{
  "num_hidden_layers": 11,
  "hidden_act": "swiglu",
  "moe_layers": [1, 2, 3, 4, 5, 6, 7, 8, 9, 10],
  "init_std_router": 0.0351,
  "norm_place": "pre",
  "qk_norm": true,
  "tie_word_embeddings": false,
  "parallel_block": false,
  "schedule": "wsd",
  "decay_fraction": 0.573,
  "final_lr_fraction": 0.0,
  "max_seq_len": 256,
  "z_loss": 1e-05,
  "max_steps": 6560,
  "dataset": "wikipedia_en"
}
Below are experts of layer 3 (counted from 0) of a mixture-of-experts language model. Rows are named down (a neuron's output weights, with its number) and show model dimensions 64-127. Each number is 128 + 24 x the weight over its row's rms, rounded and kept within 0 to 255. Numbers have three digits each.
Before each expert's rows: "raises" lists some tokens whose logits its average output raises strongly, later layers aside. This comes from a sample of Wikipedia text that the model never trained on.

# expert 44
raises: "ed", "h", ".", "ic", "cl", "ales"
down0:142127155163107107139113120125134147143118152126118158143117108163123088128110090163149122097139189113158112174156071149140113115092136144104114196141110139073173117128129104099127177108114129
down1:130132152148136124084078151135132174134135140163120143127125123105095168156139135148107135139124111142144151143162120135144143118125099108134095129093114119121142130110118124129112157166095131

# expert 32
raises: ".", "it", ",", "ist", "il", "is"
down3:141119104105132138127149133066113108112150166156101143084114112146106172131136138144128116093146135141115123146150146133159073100144117124082123127158143100113135147156212070108155152140097135
down4:119128135127141133142081093127140077124178156124140150136143135205151065150094089121140140161118111151156147096069175127131116178107148160144119153122160128079169128120121143128097165106079111

# expert 77
raises: "led", "ified", " recognition", "ained", ".", "ation"
down0:138107137159098174097132100139121124135158108120109117165150121144113129136174121120133120164153129129120146129136124133141121117152133112174111109113107135069143127131092122111134065122144147
down1:149083118131102147134161140116118155165142109161121114125101138112128091087141135122154173153116140163135151185128154138153112091107128110162106109132154113085070146087122075149133117131151086

# expert 10
raises: " themselves", "ouses", " ranking", " himself", " title", " categories"
down0:170102114169148142153146115106128145108149097149097135129151131126145152139114109157106089109121151117119118154136152127145104141083143107113082118121157151066128116125129127125130127187107148
down1:139158092129126117113123120137142141151110114115130136097120156097181121139085135126118113118174135134135121101198190100104131124093133098128099102136155096141109101087135119100155145140092121

# expert 58
raises: " the", " addition", " one", " a", "fl", " some"
down3:120192132125142111150127122149126088164124141121118153147136117157148100111152144136089130134128169162092125124139142101117117107129137105092136148127129147167143134131139142127150099146144141
down4:147159142160137099128133144117130124174146143178150143112158099125170130079120104117162154106100127131129148122113096110144148134112134081151113141132083124122142123088117106104121142100118108

# expert 46
raises: "es", "is", "at", "or", "ed", "est"
down3:120107123126108126134136169113133149138141111114137122128101115116150130209118124104160085131123123111168118122139125133123106112159164130072129141087165152124096104151152128155126129147137125
down4:135119130127156098106132110087113180114153082136105115096117120103141176136165096113137133146109120126131127090130148133117124132153149096197109167095131125160111120174118119090142147123170112

# expert 45
raises: "as", "at", "c", ",", "se", " ("
down3:132148128126153107115122100116117200131092086116125113125101130134123140150099123144116129121135163154173087117111133145127122130102140136114143135090146147158167142132146127151141114090125098
down4:153153120149077108123119129110126165136118132121106138091147161095123147131128168136121131088062084127079127173172091144124152142155142139151122132112123124156113142110165175097122114084115124

# expert 24
raises: ",", "h", "or", "es", "a", "an"
down3:104145159120096165093132139148159107147128130129115140145144130141101095099110125154132130115119109146131142157161154113153126112178123109122101082128160096152098081151159136172139106162138162
down4:114132142131140119093128118130101098150110128160107151119154123121151125140133165134127158094122147121150167084102121111116125097134092167153098116114137131141138159113083152151146155130099108

# expert 30
raises: " ", " the", " that", " he", " in", " it"
down0:149164107128092109120123149107099110146126152174110120084153107166145127163143159160178183123123093130130106144108143140192121134125124181149121132158128140162137153146086108137087147154138135
down1:146152135120141104122139107126167140091094154103171137116087149148116108129148181163140114106097121124144159099072129129116111140144124137154148123126118152125136114149106152154164123134081142

# expert 13
raises: ",", " ", "'s", " in", " and", " a"
down0:126169116154083151169118087098120101117150088139128108132149132140147176115124135091132113199089112123139101096135141119137138093192128142119117131099137127163115138119092107113112154129116142
down1:123126108139141159083102107097115107123150111150095130151111135139108086083109085093118162129124146173093151091128131126110127103183090143117091127100113177140139089103136139081116118117099123

# expert 18
raises: "h", " in", " the", ".", "an", "er"
down0:146142126122104167135129147076107145124146114153166108110155125147113130164115143128116123157102074166143140131169126141142156125121115108091166142112071102101128106107142124122095113186109138
down1:086165145155117130105150095129114115153152168104116107111161114169085099126088147114093098072140135104188119117163125108161146138126112119127173114140128118147114130097092125096127122125113121

# expert 40
raises: "The", "In", "===", "A", "There", "This"
down0:129165113078132105162124152164124078102129142127179110169124097145120134140125112165125093157110150119128137093122158133143121104152101129152119138126142095159128154136114085120149191135139124
down1:126163140134148108124135146135126089108082136161150123115113109108090164129156155150113149121126133120121121144145144139145176108106122142112098070139159125189129145087161179120119138135174200